{"d_shared_expert": 0, "norm_eps": 1e-05, "max_grad_norm": 1.0}
Below are experts of layer 9 (counted from 0) of a mixture-of-experts language model. Rows are named router (the router's row for the expert), up (a neuron's input weights, with its number) and show model dimensions 128-255. Each number is 128 + 24 x the weight over its row's rms, rounded and kept within 0 to 255.
Before each expert's rows: "mostly gets" lists some tokens that are sent to it at least half of the time. This comes from a sample of Wikipedia text that the model never trained on.

# expert 62
mostly gets: " Province", " Mexico", " California", " Sweden", " Norway", " States"
router [156 106 110 109 111  80 142 112 100 109  86 119 162 146  99 171 151 115  96 152 147 124 114 138 122 136 170 134 104 124  80 132 140 151 136 165 113 132 132  91 129 130 126 150 109 154 116  87 149  95 112 100 125 121 133 118 163 126 134 153 102 142 122 128 101  97 135 117 104  85  88 104 130 139 118 109 103 147 174 144  92 105 168 139 138 131 146 148  90  98  98 121  72  91  87 122 159 127 129 130 162 159 111 111 126 125 157 151  84 162 163 130 143 149 128 112 114 114 136 166 111 154 135 141 130 153 120 125]
up0 [153 115 119  88 101 114 108 160 166  96  69 119  93 117  87 103 136 133 120  95 110 107 111 136  68  99 138 125 125 106 103 145 145 166 150 104 115 156 138 143 111 110 141 103 125  96 129  98 172 170 169 136  69 156 127 104 149 134 163 109  86 141 131 131  89 114 159 115 145 106 108 169 151 137 113  91 155 171 111 126 130 138 157 101 152  92 157 151 100 134 122 152 137 106 146 126 136 120 146 150 175 134 121 127 144 128 131  87 101 122 105 156 152 152 151 130 142 123 123 138 149 161 130 177 146 153 122 124]

# expert 47
mostly gets: " studio", " tour", " fire", " sea", " map", " surface"
router [115 124 105 125 149 139 158 108 118 132 133 126 174 128 102 142 149 139 146 116 149 192  63 109 107 114 123 107 117 127 110 174 121 170 168 110 100 140  81 105 165 116 128 171 152  84 110 120 111 118 140 133 129 152  98 118 160 130 150 152  92 130 132 100 122  99 120 114  90 122 129 133 132 120 117 124 137 111 180 107 101 129 133 112 153 118 103 144  20  87 134 139 113 105 136 126 126 159 135 124 169 152 133 113 122 139 116 149 144  92 131 144 153 149 179 162 116  95 143 159 130 160 133 145 146 137 108 112]
up0 [128 129 119 109 112 102 174 119 114 133 137 111 132 146 145  93 131 116 129 139 155 132 165 131 123  77 118 129 154 119 129 111  89 123 142 137 123 117 131 117 122 134 118 139  89 154 160 135 102 130 183 105 113 120 102 137 139 118 136 126 147 102 112  91 140 156 102 123 169 114 137 159 151 123 150 102 118 146  64 142 117  79 149 148 141 129 154 127 138 153 130 146 103 126  79 124 142 162 126 133 102 136 103 105 148 142 139 104 103 115 154  93 116 100 147 148  91 135 107 171 121 113 111  92  75 125 111 128]

# expert 34
mostly gets: " ", " 2015", " 2014", " 2019", " 2024", " 1993"
router [130 122 107 122  80  98 150 147  92 123 111 120 102 136 128 146 128 148 129 124 154 160 132 145  95 110 154 152 149 124 112 143 137 126 121 114  93  94  93 106 117 101 115 172 163 141 125 109 108  95  89 144 127 152 193 129 123 116 102 139 125 189 111 112 120  98 131 143 141 116 138  65 147 128 103 103 117 106 165  70 119 129 152 116 120 173 139 138 124 133 154 154 120 129  91 138 127 110 100 134 123 148  90 110 108 125 139 114 145 115 117 116 115 139 156 125 137 112 181 187 143 146 145 128 121 147 118 118]
up15 [152 145 116 135 106 134 134 121 156  78 163 169 108 143 116 117 130 150 142 100 128 110 123 129 112 116 109 134 146 119 140 119 143 146 134 108 172 140 150 120  92 126 109 117 122 187 120 138 138 146 122 169 137 126 108 106 126 125 119 157  91 145 116 157 131 136 169 116  79 133 126  91 115 117 163  99  98 128 145 111  98 152 187 160 148 114 170 122 110 123 163 113 109 108 129  99 158 134 141  97 176 132 142  94 101 117 127  97 140 122 198 150 131 150 113  95  89 168 133 130 125 163 161 102 128 104 149 136]

# expert 5
mostly gets: " which", " when", " has", " would", " because", " could"
router [120 179 137 102 108 158 123 131 164  98  99 110 113 144 122 131 165 138 151 138 167 129  99 109  95 130 158 122 180 144  90 155 145 138 114 130 139 130 113  96 157 123 124 179 124 158 115 118 122 100  86 135 133 141 106 116 144 113  78 112 130 169 104 120 133 108 128 191 117 131 105  65 131 150 128 104  95 123 155  99 132 124 132 144 144 187 120 139 123 128 115  91  58  66  97  99 126 131  91  94 148 158 138  95 132 108  95 134 114 132 189 124 147 116 126 102 144 152 102 140 131  99 166 149 119 165  90 133]
up0 [142 144 113 145 189 118 167 168 146 106 117 109 142 140 183 135 107 114 151 148 115  80 133 129 147 126 147 146 151 140 107  97 157 134 130 127  79 154  90 142 132 104 126 114 122 135 142 123 114 108 127 111 105 140 123 154 116 109 108 188  85 142 122 136  98 134 123 127 112 141 117  81  88 123 113 112 125 150 100  94 147 113 163 148  83  95 120 154 152 124 157 122 142 135 123 140 134  98 156 143 144 135 150 109 126 102 124 119  91 147 162 155 153 135  85 131 149 166 130 126 138 133 145 139 162 137 122 119]

# expert 38
mostly gets: " States", " United", " Kingdom", " England", " China", " France"
router [137 129 149 165 101 116 173 117 138 115 120 125 160  94  81 179 107 129 125  82 157 139  97  81 111 134 168 148 147  94 152 144 131 135 148 118 155  96 137 151 136 131 120 153 120 132 119 121 127 118 125  76 185 147 123 111 159 114 146  92 113 138 110 101 109 123 130 136 103 133 116 116 107 128 114 152  97 133 136 116  82  93 151 161 128 162 134 135 114 127 169 131 104 133  82 115 108 136  94 126 106 139 154  88 139 125 155 183  97 182 156 112 143 163  99 168 101 116 120 151 116 112 153 150 124 115 129 118]
up0 [107 116  93 113 165 130 141 143 149  99  88 137 122 139  88 111  83 139 177 170 133 124 123  90 147 144 114 132 127  86 125 164 140 147  93 127  89 126  95 136 108 133 165 135 150 100 137 137 150 104 140 159 131 162 150  96 137 127 111 116 112 103 130 137 134 146 114 117 115  86 139 144 126 130 105  95 119 119  93 109 105 120 104  81 124 114 111 149 123 132  86 147 117 123 118 126 117 180  98 142  81 152 158  75 141 142 134 114 142 157 181 115 143 153 141 122 103 108 168 135  80 143 119 133 120 171 117 143]

# expert 26
mostly gets: " MPC", "---|---|---|---|", " approximately", " |", " ISBN", "IUCN"
router [157 162 151 130 130  83 157 170 133 136 103 107 149 134 134 140 114 118 146 142 169 131 131  94  66  82 141 141 172 105 102 162 136 153 123 122 142 153 123 102 147 105  95 122 135 130 116 139 108  68 128 126 106 113 105 123 143 107 122  81 134 118 132  82 114 140 112 117 115 100 127 117 126 133 103 135  95 132 132  96 119 148 168 142 145 122 105 154 115  64 121 134 104 139 109  88  89 126 108 163 136 138 151 111 143 110 108 183  86 158 128 137 148 169 169 145 149 134 161 140 137  74 141 109 111 177  90  91]
up0 [163 138 113 102 107 115 170 121 145 150  87 159 110 100 111 150 116 101 133 145  77 145 147 110 116 166 132 114 139 146 146 132 140 131 137 118 100 156 113 137 149 103 144 124 127 115 110 125 141 124  66  85 153 150 164  92  95 101 153 136 124 145 106 134  74 145 159 162 163 136 157 170 130 145 101 169  99 139 128 129 129 120 121 103 105 146 117  81 153 110 133 123 163 127 132  90 156  99 160 150 127 108 123 206  87 143  92 173 127 127 109 102 129 130 159  94  95 130 127 134 156 103 112 135 149 153  89  98]

# expert 2
mostly gets: " Binomi", " 0;", "|", "|---|", "|---|---|", " 3;"
router [137 170 146 132 118 133 131 111 109 102 119 124  92 161 167 139 108 175 145 109 121 130 102  99  83 135 189 159 100 141 123 159 170 161 128 115 110 156 143  68 149 107  87 134 179 129  98  92  98 115 145 151 117 129  79 126 154 122 141 142 118 168 126 122 130 144 111 120 133 116  93 185 118 145 104 108 127 133 124 121 123  96 124 136 127 126 140  80 138 124 123 142  97 113  80 109 145 111 129 137 117 147 133 140 107  91 148 133 141 140 164 112 137 147 139 141 185 170 149 146 122 126 122 131 173 118 132 129]
up0 [120 147 131 105 100  61 159 166 117 107 117 114 102 166 160 187  75 153 141 125 116  93 102 122 113  99 134  93 129 154 127 128 153 143 141 123 125 120 153 124 107 123 107 108 150 148 127 132 130 102 130 102  99 115 135 161 124 157 121 101  80 110 106  97 125 117 121 157  92 101 146  96 109 150  91 100 168 140 111  93 123 121 111 126 165 118  94 105 114 204 185 132 109 102 127 123 146 132 121 160 136 114 121 153 155  94 117  97 152 117  80 167 160 113 157 112 128 108 131 142 129 103 137 128 125 101 139 131]

# expert 22
mostly gets: " 0", " $1", " Apps", " ±%", " 0.0", " (5"
router [100 130 118 134 113 108 151 136 126 119 129 120 113 156 120 152 145 148 107 123 121 111  97 142 126 128 135 161 158  94 103 145 130 154 112 115 138 142  96 125 165  69  93 147 146  95 131 122 104 116 110  98  80 113 155  81 127 119 141 142 137 158 152 144 124 154 112 181 138  96  63 138 138 118 103 102 117 150 122  92 105 147 160 127 122 123 101 162 116 111 163 144 114 124 124  77 138 149 122 133 164 147 134 117 143 120 129 114  73 157 132  94 135 158 171 121 161 147 119 150 129 166 128 129 158 141 129  90]
up0 [108 151 141 117 100 128  96 142 152 151 137 145 122 117 106 108 142 101 154 103 141 112 102 133 124 144 130 184 131 138 173 192 121 150 133 117 181 155 153 114 109 125 116  88 155 163 115 120 153  97 135 139 115 186 120 109  93 178 129 142 119 119  49 109 132 123 138 150 116 131 141 105 133 129 105 125 140  91  94 153 115 125 110 153 104 117 141 147 145 161 127 106 121 152 129 100 187 150 109 147 103  98 180 141  96 145 127 131 128 121 136 133 108 142 135 128 135 166  94 120  54 148 114 111 157 109 119  88]

# expert 14
mostly gets: " life", " up", " home", " death", " died", " Home"
router [ 93 134 118  98  93 112 138 134 174 149 137 147 140 108 125 137 123 155 118  74 114 161 117 112  97 141 138  87 128 139 121 141 148 150 118 168 106 150 131 125 104 141 157 147 138  98 113 131 111 123 120 132 123 124 100 132 178 133 169 107  95 162 133 121 120 130  98 113 143 123 124 111 117 130 115 117 114 107 135 116 116 105 123 129 114 122 118 142 128 115 120 106  76 150  79 129 141 167 119 136 147 175 128 105 100  77 130 132  86  92 191 129 137 177 131 124 111 138 182 175 120 123 124 154 148 184 140 109]
up0 [124 123  90  94 159 151 146  77 109 164 105 161 146 114 143 132 127 155 116 171  99 140 184  93 148 109 142  90 118 128 123 107 129 157 160  76 187  93 140 136 140 117 127 106 149 130 104 136  98 122 101 139 102 128 150 101 154 114  78 142  88 104 142 117 121 109 113 156 132 105 118 179  76 112 113 156 130 130 132 134  94 116  99 115 184 126  84 154 119  93 104 131 159 147 127 134  97  92 135 124 103 163 127 156 151 153 103 156 159 166 136 125 125  80 123  98 130 162 102 118 157 175 130 176 142 130 144 145]

# expert 29
mostly gets: " New", " Al", " South", " West", " North", " San"
router [126 153 137 133 104 116 150 150 153 142 106 119 102 136 130 117 139 150  93 128 149 104 104 108 136  73 126 161 135 110 153 120 114 139 102 134  82 167 131 116 132 122 125 154 179  86 116  90 145 113  91  94 169 163 123 135 120 174  96 130 129 145 116 128  96 125 100 134 111  98 106  91 123 149 136 129 119 145 144 127 148 106 135 166 162 109 127 132 100  82  90 131  98 137 118 136 141 152 101 101 112 127 118 140 133 117 147 130  93 147 140 147 102 126 135  96 146 142 137 164 136 170 148 143  84 146 142 136]
up0 [118 145 133 126 125 178 160 158 127 146 139 157 107 137 135  98 148 106 156 113 146 133 147  97 139 117 146 106 137 133  84 118  94 128  64 162  92 146 162 177  95 108 115  97 145 100 126 158 116 124  97  97 137 142  79 136 146 186  88 144 128 154 128 151 105 132 160  94 121 130 122 117 134 158 123 116 141  89 135  89 108 154 161 121 101 100  88 109 144 142 137 111 113 134 100 111 132 100 106 121 162 117 190 123 117 109 117  90 125 145 157 119 105  98 115 146 144 141 146 127 108 139 123 126 114 126 105 151]

# expert 6
mostly gets: "is", "tis", "nis", "us", " Marcus", "ens"
router [137 149 140 142  86 101 148 112 109 129 112  97 112 110 148 140 163 176 155 128 125 154 113 149 127 119 157 130 145 163 110 142 146 160 147  94 115 117 106  70 148 149 112 131 171 125  94 102 137 102 128 146  92 137  97  93 122 119  67 110  84 155 102 119 146 118 120  99 148 118 157 140 158 154  75 141 118 135 143 128 122  92 149 190 163 123 151 115 102  97 129 142  76 100  99 103 109 123  83  95 101 143 135  61 152 119 150 156 132 142 130 103 102 151  98 138 114 104 108 129 179 121 137 119  92 118 136 115]
up0 [ 53 132 153 111 112 145 111  58 127 137 103 134 131 108 134 158 167 108 105 108 140 133  84 126 118 109 148 137 112 102 125 148 121 122 112  81  83 124 136 112 159 133 134 121 116 128  90  94 136 136 110 125 113 112 102  86 135 113 114  98 133 127 129  98 140 132  89  53 150 131 126 145 109 123 139 127  91 173 116 117 158 125 188 138 178 125 132 124 117  79 123 180 111 123 141 123 108 105 102 112 119 146 135 122 104 132 161 106 117 140 107 129 114 129 133 138 131 139 131 139 154 146 163 155 100 146 113 143]

# expert 60
mostly gets: " Pld", " ====", " chronology", " gastropod", " whe", "Studio"
router [113 156 147 118 130 152 144  99 131  84 105 112 114 117 141 150  92 106 117 113 128 112  69 109 116 105 138 110 130 139  77 127  98 155 157 111 125 115 131 108 155  97 115 169 161 130 116  95  82 105 114 102 125 130 124 132 128 111 117 136 115 148 121  97  81 126  73 175 143 115 110 106 170 151 103 108 145 127 127 134 149  81 113 144 111 126 147  86 120 144 107 134 116 119 134  82 137 129 127 117 150 142  87  88 107 114 169 128 153 155 166 136 132 148 157 101 121 119 131 150 162 116 158 178 171 197 120 108]
up0 [115 123 137 125 132 140  88 122 143  97 166 150 135 142  74 108 125 129 148 169 115 112 160 135 115 111 187 115 129 127 133 127  87 134 123 116 124  95 114  92  99 140  69 143 137 133 138  72 116 145 107 149 118 123 111 107 140 183 161 159  97 129 114 129 159 118 123 110 163 125 120 122 161 142 107 121 125 111 132 125 131 131 126 118 139 134 129 138 106 110 150 160 139 131 132 117  86 108 136 137 156 167 127 124 104  91 146 125 156 130 103 149 111 126 119 136  94  85 145 127 146 143 161 143 134 172  86 148]

# expert 23
mostly gets: "ö", "ör", "ü", "zar", "uz", "ij"
router [178 124 145  92 106 148 179 133 113 131  95 100 139 175 132 146 119 141 152 132 170 130 122 116 132 138 142 136 172 105 141 153 137 172 118 126 109 130 133  74 130 120 102 165 118 102 101  88 102 135 140 148 120 169 112 126 142 133  95  97 144  75 104  91 117  92 151 134 121 102 112 137 135 125 106 107 114 143 113  85 146 131 138 139 142 118 139 109 120 120 155 123  67  91 111 121 105 131  77 124 175 144 140 128 132 105 155 163 124 122 170 127 139 142 136 114 158 138 148 141 174 170 113 140 144 136 110 130]
up0 [189 123 155 122 113 125  66  78 119 113 143 131 109 115 170 177 111 137  99 126 116 142 143 111 136 137 151 122 141 151 156 134 146 132 106 183 138  69 152 170 110 108  83  76 146 174 160 123 100 143 130 175 140 125 103 131 146 134 148 119 147  86 168 156 102 121 147 160 133 113 138 109 154 131 106 121  45 137 126 128 122 142 137 140 132 178 147 142 153 135 127 130 152 157 118 130 130 135 152  93  97 106 122 129 146 120 161 123 129  99 173 113 131 133 122 133 154 115 143 106 129 144  87 158  85 143 110 117]

# expert 10
mostly gets: "==", "===", " ==", " ===", "\n", "===="
router [182 124  94 130 104 135 146 134 107 152 126 107 169 133 148 160 170 151  82  83 157 178 109  98 122 160 141 145 116 128 117 158 195 132 133 138 109 153 169 106 151 105 100 127  98 103 128  92 135 111  85 159 132 140  98 121 127 166 127 148 127 165 103 124 118 120 134 136 107  79 140 154 137 164 133  92 127 147 147 121 109  85 134 136 159 137 134 117 118 112 136 127  88  89 118 117  94 148 120 126 110 148 111 106 125 104 173 143 118 147 110 100  96 146 125 131 121 169 158 144 140 106 166 120 110 150  95 145]
up0 [134  89 109 132  77 109 123 122 104 141  86 151 140 135 133 188 135  81 126 133 121 141 132 129 170 122 133 114 161  97 108 154 119 101 177 110 126 134 155 115 155 159 115 152 133 111 142 112 165 146 120  79 110 120 151 179 127 122 118 125 120 117 119 175  88 126 150 105  74  81 126 138 109 116 123 122 152 104 120 124 120 104 116 147 150  96  58 165  96  93 135 107 158 111 119 121 112 130  96 127 170  76 134 135 156 125 140  88 124 164 145 121 159 154 140 102 106 120 120 124 100 162 105 121 155 104 129 152]

# expert 12
mostly gets: " asked", " using", "\".", "allowing", " called", " chose"
router [110 159 169 122  87 128 155  87 150 107 108 118 120 132 109 135 142 142 119 127 142 143  99  70 116 140 153 145 168 146 133 184 129 150 154 129 105 143  80 110 130 145 100 152 149 114 126  76 121 108 126 120 125 128  99  81 120 124  99 148 135 133 113  83  97 113 115 146 117 117  98  66 101 147  98 115 118 127 149  95 106  93 135 148 163 136  92 120 103 101 131 138  88 117  91  81 114 145 132  87 156 166 110 125 142  98 117 127 127 143 132 122 155 155 141  99 147 156 158 141 138 147 142 143 128 152 127 128]
up0 [128 144 103 113 150 130 116 155 137  79 116 139 123 139 158 138 141  91 140 160  96 145 102 184  77 146 114 134 132 164 117 153 149 144 123 131 114 135 169 111  86 137  90 113 157 104 103 109 139  96 128 143 183 120 137 123 163 163 147 113 126 145  52 101 144 131  95 118 183 111 147 119 129  99 115  95  97 110 172 151  99 119 153 126 143 139 141 147 154 133 137  97 123 111 110  93 104 133 138 107 124 130 152 148 143 133 104 134 117 141 134 116 147 126 153 142 140 112 150  92 187 127 137 163  69 124 175 116]

# expert 56
mostly gets: "–19", " (18", "06", "00", "34", "37"
router [134 104 109 133 104 162 113 128 109 146 140 117 126 118 127 137 110 154 104 126 128 145 131 122 133 106 138 140 152 119  83 143 135 154 187 137 110 122 120 128 163  88 141 174 131 121 127 111 150  94 102 101 130 141 109  99 119  93 133 140 121 176 132 127  64 144 138 118  97 112 131  80 113 127 139 112 131 136 151 124 100 122 186 122 109 147 111 116 122 147 158 144 133 107 101 104 119 139 110 118 163 148 152 126 144 130 124 126  70 154 132 107 136 186 141 134 138 154 129 138 143 177 160 129 138 112 115  97]
up15 [134 118 129 117 142 135 118 170 186 160 128 115 133 110 152 163 143 168  88 114 138  77 109 154 136 119 148 107 141 112 151 140 115 147 144 160  97 125 102 110 120 111 140 103  99 118  69 107 121 115 127 156 138 100 142  68  84 137 139 113  97 116 153 148  95 124 147 136 165 129 175 112 133 129 119 109 140  57  62 138 127 117 161 116 152 143 168 118 126 151 100 135 109 116  82 115 144 113 109  86 159 103  99 116 137 147 136 140 111 105 127 120 137  93 136 138 154 167 161 122 183 136 118  97 149 161 157 152]

# expert 39
mostly gets: " an", "An", "hylum", "ver", " An", "ven"
router [139 131 152 107 112 124 161 143 119 132 122 184 140 138 160 133  69  80 100 131 106 153  93 111 125 133 119 159 162 131 140 143 196 153 122 111  84 115 140  94 145 155  64 142 139  92 106 107 124 126 107 148 150 110 116 137 128 133 130 116 125 138  92  84 122 147 143 119 156 110  83 100 120 154 125 134 102 125 151 125 138  99 145 161 167 141  97  85 132 166 153 112  93  63 125 142 131 144 104 117 156 155 104 119 159 122 162 157 126  94 126 110 109 169 164 147 133 157 153 189 153 140 138 165 103 122 120 137]
up0 [106 138 187 132 147 126 128 149 109 101 114  85 111 150 157 150 147 129 117 114 127  55 132 137 128 124 128 137 167 156 127 126 135 101 116 140 121  94 132 112  94 111  88 169 156 121 118 154 140 133 126  96 153 137 128 106 100  87 122 122 153 134 106 127 140 138 132  89 158 144 107 149 134 144 120 158 117 178 126  88 138 121 125 108 114 149  95  96 143 124 192 144  98 111 118 146  77 143 101 148 147 136 100 168 154 151 146 155 117 117 162 137  96 106 121 142 151 157 122 134 119 106 143 163 121 162  83 139]

# expert 55
mostly gets: "tro", "xi", "ca", "cu", "co", "cep"
router [139 128 161  94 121 125 129 113 144 166 136 121 124 165 137 147 132 163 104  88 139 144 113  96 124  93 179 125 148 104 141 145 158 122 178 139 116 136 139 123 173 104 154 168 138 131 138  93 131 111  93 122 128 106  60 101 147  80 110 140 128 122 111  81 104 118 110 143 115 108  86 134 144 145  68 107 106 114 185 185  85 140 137 190 127 110 165 140 116 113 128 169 110 103  98 129 155 157  84 135 177 133 122 129 119 115 125 142 126 149 122 112 106 128 112 140 118 115 191 129 124 146 169 135 151 145 117 137]
up0 [ 78 114 115 126 137 132 146 186 110 126 162 146 106 100 152 143 110 111 135 102 123 126  99 122 140 112 112 126 128 122 155 112 167 120 159 134 129 103 135 139 132  93  93 132 135 155 168 120 170 123 130 110 172 103 173 100 130 121  98  94 135 136 129 120 146 133 132 110 137  77 156 114 194 166 128 123  96 138 136 113 129 101  99 140 124 187 115 129 160 112 115 172 158 150 110 150  96 129 145 121 140 131  98 170 145 126 106 141 115 131 115 142 163 135 121  96  93 130 145 113 151 140 166 131 152 134  85 126]

# expert 28
mostly gets: "ling", "ber", "ping", "ang", "ding", " construction"
router [ 95 132 123 115 149 121 161 103 143 103 103 120 156 147 177 147  94 132 145  86 115 132 127  90  86 135 139 149 154 110 158 137  73 152 158 149 126 117 120 116 149 148  99 117 138 124 125 103 127 117 100 123 161 119 114 126 102 147 106 131 121 113 147 101 129 101 144 120 130 130 119 129 153 137 129 114 114 135 134  90 135 112 156 157 134  83 119 144  90 146 119 112  76 133  84 156 136 113 127 145 164 134 112 109  97 130 131 167 109 124 176 105 133 132 163 163 142 139 143 154 124 155 134 141  79 138 123 118]
up0 [102 126 143 169 126 119 122  95 125 175 161 134  85 129 161 118 108 107  89 114 145  70  80 111 143 141 177 112 108 114 176 123 110 136 145 129  93 137 141 142 118 160 115 161 134 152 113 108 144  88 156 140 108 131  97 158 149 168 103 143  97 115  81 132 158 103 137 140  92 101  81 172 161 126 163 129 125 155 134  66 139 140 135 152 147 108 128 139 135 132  88 128 127 129 105 150 140  82 105 109 136 107 142 108 139 125  98 117 146 163 151 123  89 133 144 101 143 144  90 132 111 157 183 178 135 107 134 154]

# expert 45
mostly gets: " during", " with", " against", " using", " among", " along"
router [145 158 125  98 122 143 134 126 167 114 123 120 128 135 129 120 115 114 129  87 169 162 118 105  85 115 127 118 142 152 113 196 142 156 177 121 111 116  74 110 169 144 104 135 154  95 112  98  99  88 114 163 138 129 109 110 115 116 115 120 106 177 105  95 120  87  83 139 115 134 124 105 129 140  93 136  94 119 114  93  91 103 153 173 141 143 121 133 103 136 124 133 102 129 133 101 110 150 118 114 136 155 126  94 156  98 107 136  76  99 141 114 140 150 127 132 161 116 144 153 128 158 129 155 117 158 133 115]
up0 [145 145 125  78 105 152 132 126 139 112 136 136 128 120 162 155 144 136 152 118 119 146 106  93 130  72 110 105 127  93 120  98 132 181 149 116 111 118 136 166 134 138 130 121  91 131 103 129 147 135  96 120 147 109 143 124  99 174 136 155 119 158  98 161  90  78 164  67 134 182 163 160 121 128 111 116 135 113 157 171 128  68 124  93 135 179 122 121 123 109 171 139 119 145 165 113 204 128 148 120  98 118 125 111 107 116 124 114 132 119 157 106  87 105 104  83 127 146 113 151 120 159 142 124 114 118 129 117]

# expert 58
mostly gets: " her", " human", " per", " Her", " each", " past"
router [138 120 146 150 133 141 156 172 112 117  87 112 140 103 117 159 172 107 133 117 182 116 120 100 109 150 156 133 137 117 117 178 134 132 124 136 119 149  79 145 160 122 109 116 132 138 127 131  57 102 119 110 136 152 141 150 155 156 142 142  99 165  81  87  93 123 142 151 144 102 112 107 149 139 103 136 108 139 131 122  91 101 119 158 120 144  85 116 101  86 160 156  76 128 113 122 111 152 149 136 108 168 104 130 151 125 109 118 136 128 118 121 148 142 150 163 139 121 170 178 144 150 120 128 126 140 118 119]
up0 [140 176 111 116 162 138 145 106  76 134 126 112 154 137 149 141 132 119 127 159 137 117 121 107 166 119 128  65  71 139 130 187 122 148 106 111 119 111 181 110 120 140 147 105 136 112 138 137 113 135 120 167 152 147 136 132 153 134 106 104 129 137 148 148 153 124 135 132 144 130 112 148 140 169 122 139 162  82 134  80  93 181 141 168 147 148 156 130 131 145 158 153 135 100  89  91 116 123 138  72 151 138 124  79 132 121 126 127 174  99 144 119 123  92 162 138  92 133  87 130 130 156 101 126 128 130 128 132]

# expert 52
mostly gets: " known", " so", " due", " announced", " because", " said"
router [124 115 143 116 140 114 154 135 150 128 123 105 158 175  99 140  85 118 131 110 176 168 110 130  85 124 139 135 135 156 139 166 146 160 165 150  81 141 114 124 128 122 105 133 133 118 111  96 123  85 131 117 179 148 140  90 123 154 134 133 150 137 119 137 110 103 126 150 154 126  88 135 136 107 106 149 148 121 163 107 141  76 148 109  80 139 137 128  97 118 128 124 112 117  84 130 101 149 101 156 141 185 102 108 170 126 106 129  96 129 138  88 104 125 129  99 166 127 114 170 139 137 127 121  93 128 107  86]
up0 [132 161 122 104  94 141 115 116 153 138 126 107 145 170 157 144 114 127 142 121 166 110 103 144 168  90 138 144 143 138 147 114 119 105 158 143 132 156 116 127 136 101 121 130 142 131 124 159 126 105 118 122 132 122 159 143 141 128 126 130 115 128 131 109 138 128 133 163 132 150 146 135 108 132 137 131 111 111 167 126 116 152 136 143 141 131 168 109 124 121 154 127 111 124 133 171  96 118 143  94  86 125 153 120 107  80 125 100 137 100 136 124 157 157 122 117 141 137 110 149 131 133 171 180 101 135  83 136]

# expert 50
mostly gets: " during", " In", "In", " at", " During", " At"
router [165 151 118  86 119 104 147 140 125 124 125 148 117 149 141 117 117 125  87 107 147 110 138 141  91 122 156 127 163 103 121 149 149 128 171 131 111 148 103  98 133 135 116 137 169  98 118 103 116 106  91 123 166 156 135 132 102 151 154 118 130 138 116 104  84  86 111 138 123 151 111 158 133 114 120 120 106 147 120 101  87 124 127 182 132 117 123 108 120  86 112 140  92 140 132 134  95 162 138 139 127 129 127  96 127  93 103 140 119 126 180 127 135 152 119 117 133 113 170 137 167 147 143 144 112 133 102 109]
up0 [150 103  85 154 127 149 153  83 132  82 114 110 117 152 127  98 163 142 110 101 131  86 112 119 157 121 146 145 118  98 155 130 120 167 129 123 153 146 130 121 113 189 148 104 126 118 119 134 125 149 123 142 139 171 115 100 123 145 122  65 117 141 109 100 154 151 117  94 138 124 127 149 168 139 167 164 125 147 159 120 135 152  91 121 119 154 124 104  83 136 138 142 160 125 126 164 145 145 111 149 130 153 129 127 123  97 129 118 121 152 124  76 106 109 143 134  90 114 173 107  94 141 102 133  93 152  98  97]

# expert 37
mostly gets: "Scientific", " wanted", " without", " refused", " want", " able"
router [145 107 161  94 124 111 141 142 133 148 117 163 112 178 101  89 147 142  94 126 141 122 112 140  91 146 153 129 140 136  99 143 135 122 168 122  63  88 116 112 132 146 153 153 140 105 119  90 106  97  87 151 149 128 185 105 131 119 115 123  95 159 122  88 141 122 110 153  98 120  99 120 145 162  93 174 109 116 143  93 117  91 138 135 151 124  95 138 125  83 118 138 102 108 152 144 132 103 147 122 146 178 125 125 126 102 127 108 102 140 160 128 175 156 169 122 141 153 147 134 160 125 171  96 129 109 148  88]
up15 [121 118 111 134  93 145  87 163  99 111 123 115 107 119 111 111 168 106 105 142 108 117 152  94  99 150 178 149 124 128 120 109 116 106 118 128  95 128 140 120 150 156 147 130 168 169 118  77 106 155 123 126 137 140 135 106 120 152 115 126 145 122  87 120 124  71 101 156  70  52 101 129 141 174  95 156 124 140 175 133 119 136 149 135 127  93  81 159 131 101 114 139 109 111 126 147 143 122 127 124 108 172 131 138 134 145 102  87 139 113 161 132 160 130 185  91 149 138 135 141 122 154 109 100 124 109 130 151]

# expert 13
mostly gets: " been", " could", " had", " would", " are", " were"
router [133 129  91 144 104 185 158 120 127  99 118  93 151 111 119 156  99 158 104 139 137 145 107  89 126 137 145 140 166 126 132 141 143 192 114 114 107 100 125 142 152 117 112 122 137 173 119 119 117 137 103 130 121 174 138 130 157 125 101 103  69 124  81 109 110 102  98 156 161 135 120 119 104 148 110 101  96 127 174 131 109 130 166 152 161 151 107 136 112 101 126 133  88 102  78 113 127 138 140 118 150 158  71 101 179 133 105 137 112 129 136 103  98 158 128 153 144 173 164 163 142 116 162 155 145 161 102 112]
up0 [122 131 169  93 145 122  99 151 140  66 139 118 105 140 152 142 151 126  99 153 130 101 150  78 100 148 126 141  97 112 132 112 114 159 122 135  86 192 129 167 149 131 134 126  87 146 114 130 144 149  89 136 135 121 126 158 142 147 118 139 128 172 120 121 152 122 121 123 144 139 135 125 126 140  97 124 130 125 151 117 123 119 134 124 166  92 119 135 115 115 146 144  98 150 133 178 104 154 107 105  87 146 122 171 131 124  66  82  78 145 175 155 124 121 166 109 137 138 110 159 135 125 101 146 140  92 174 105]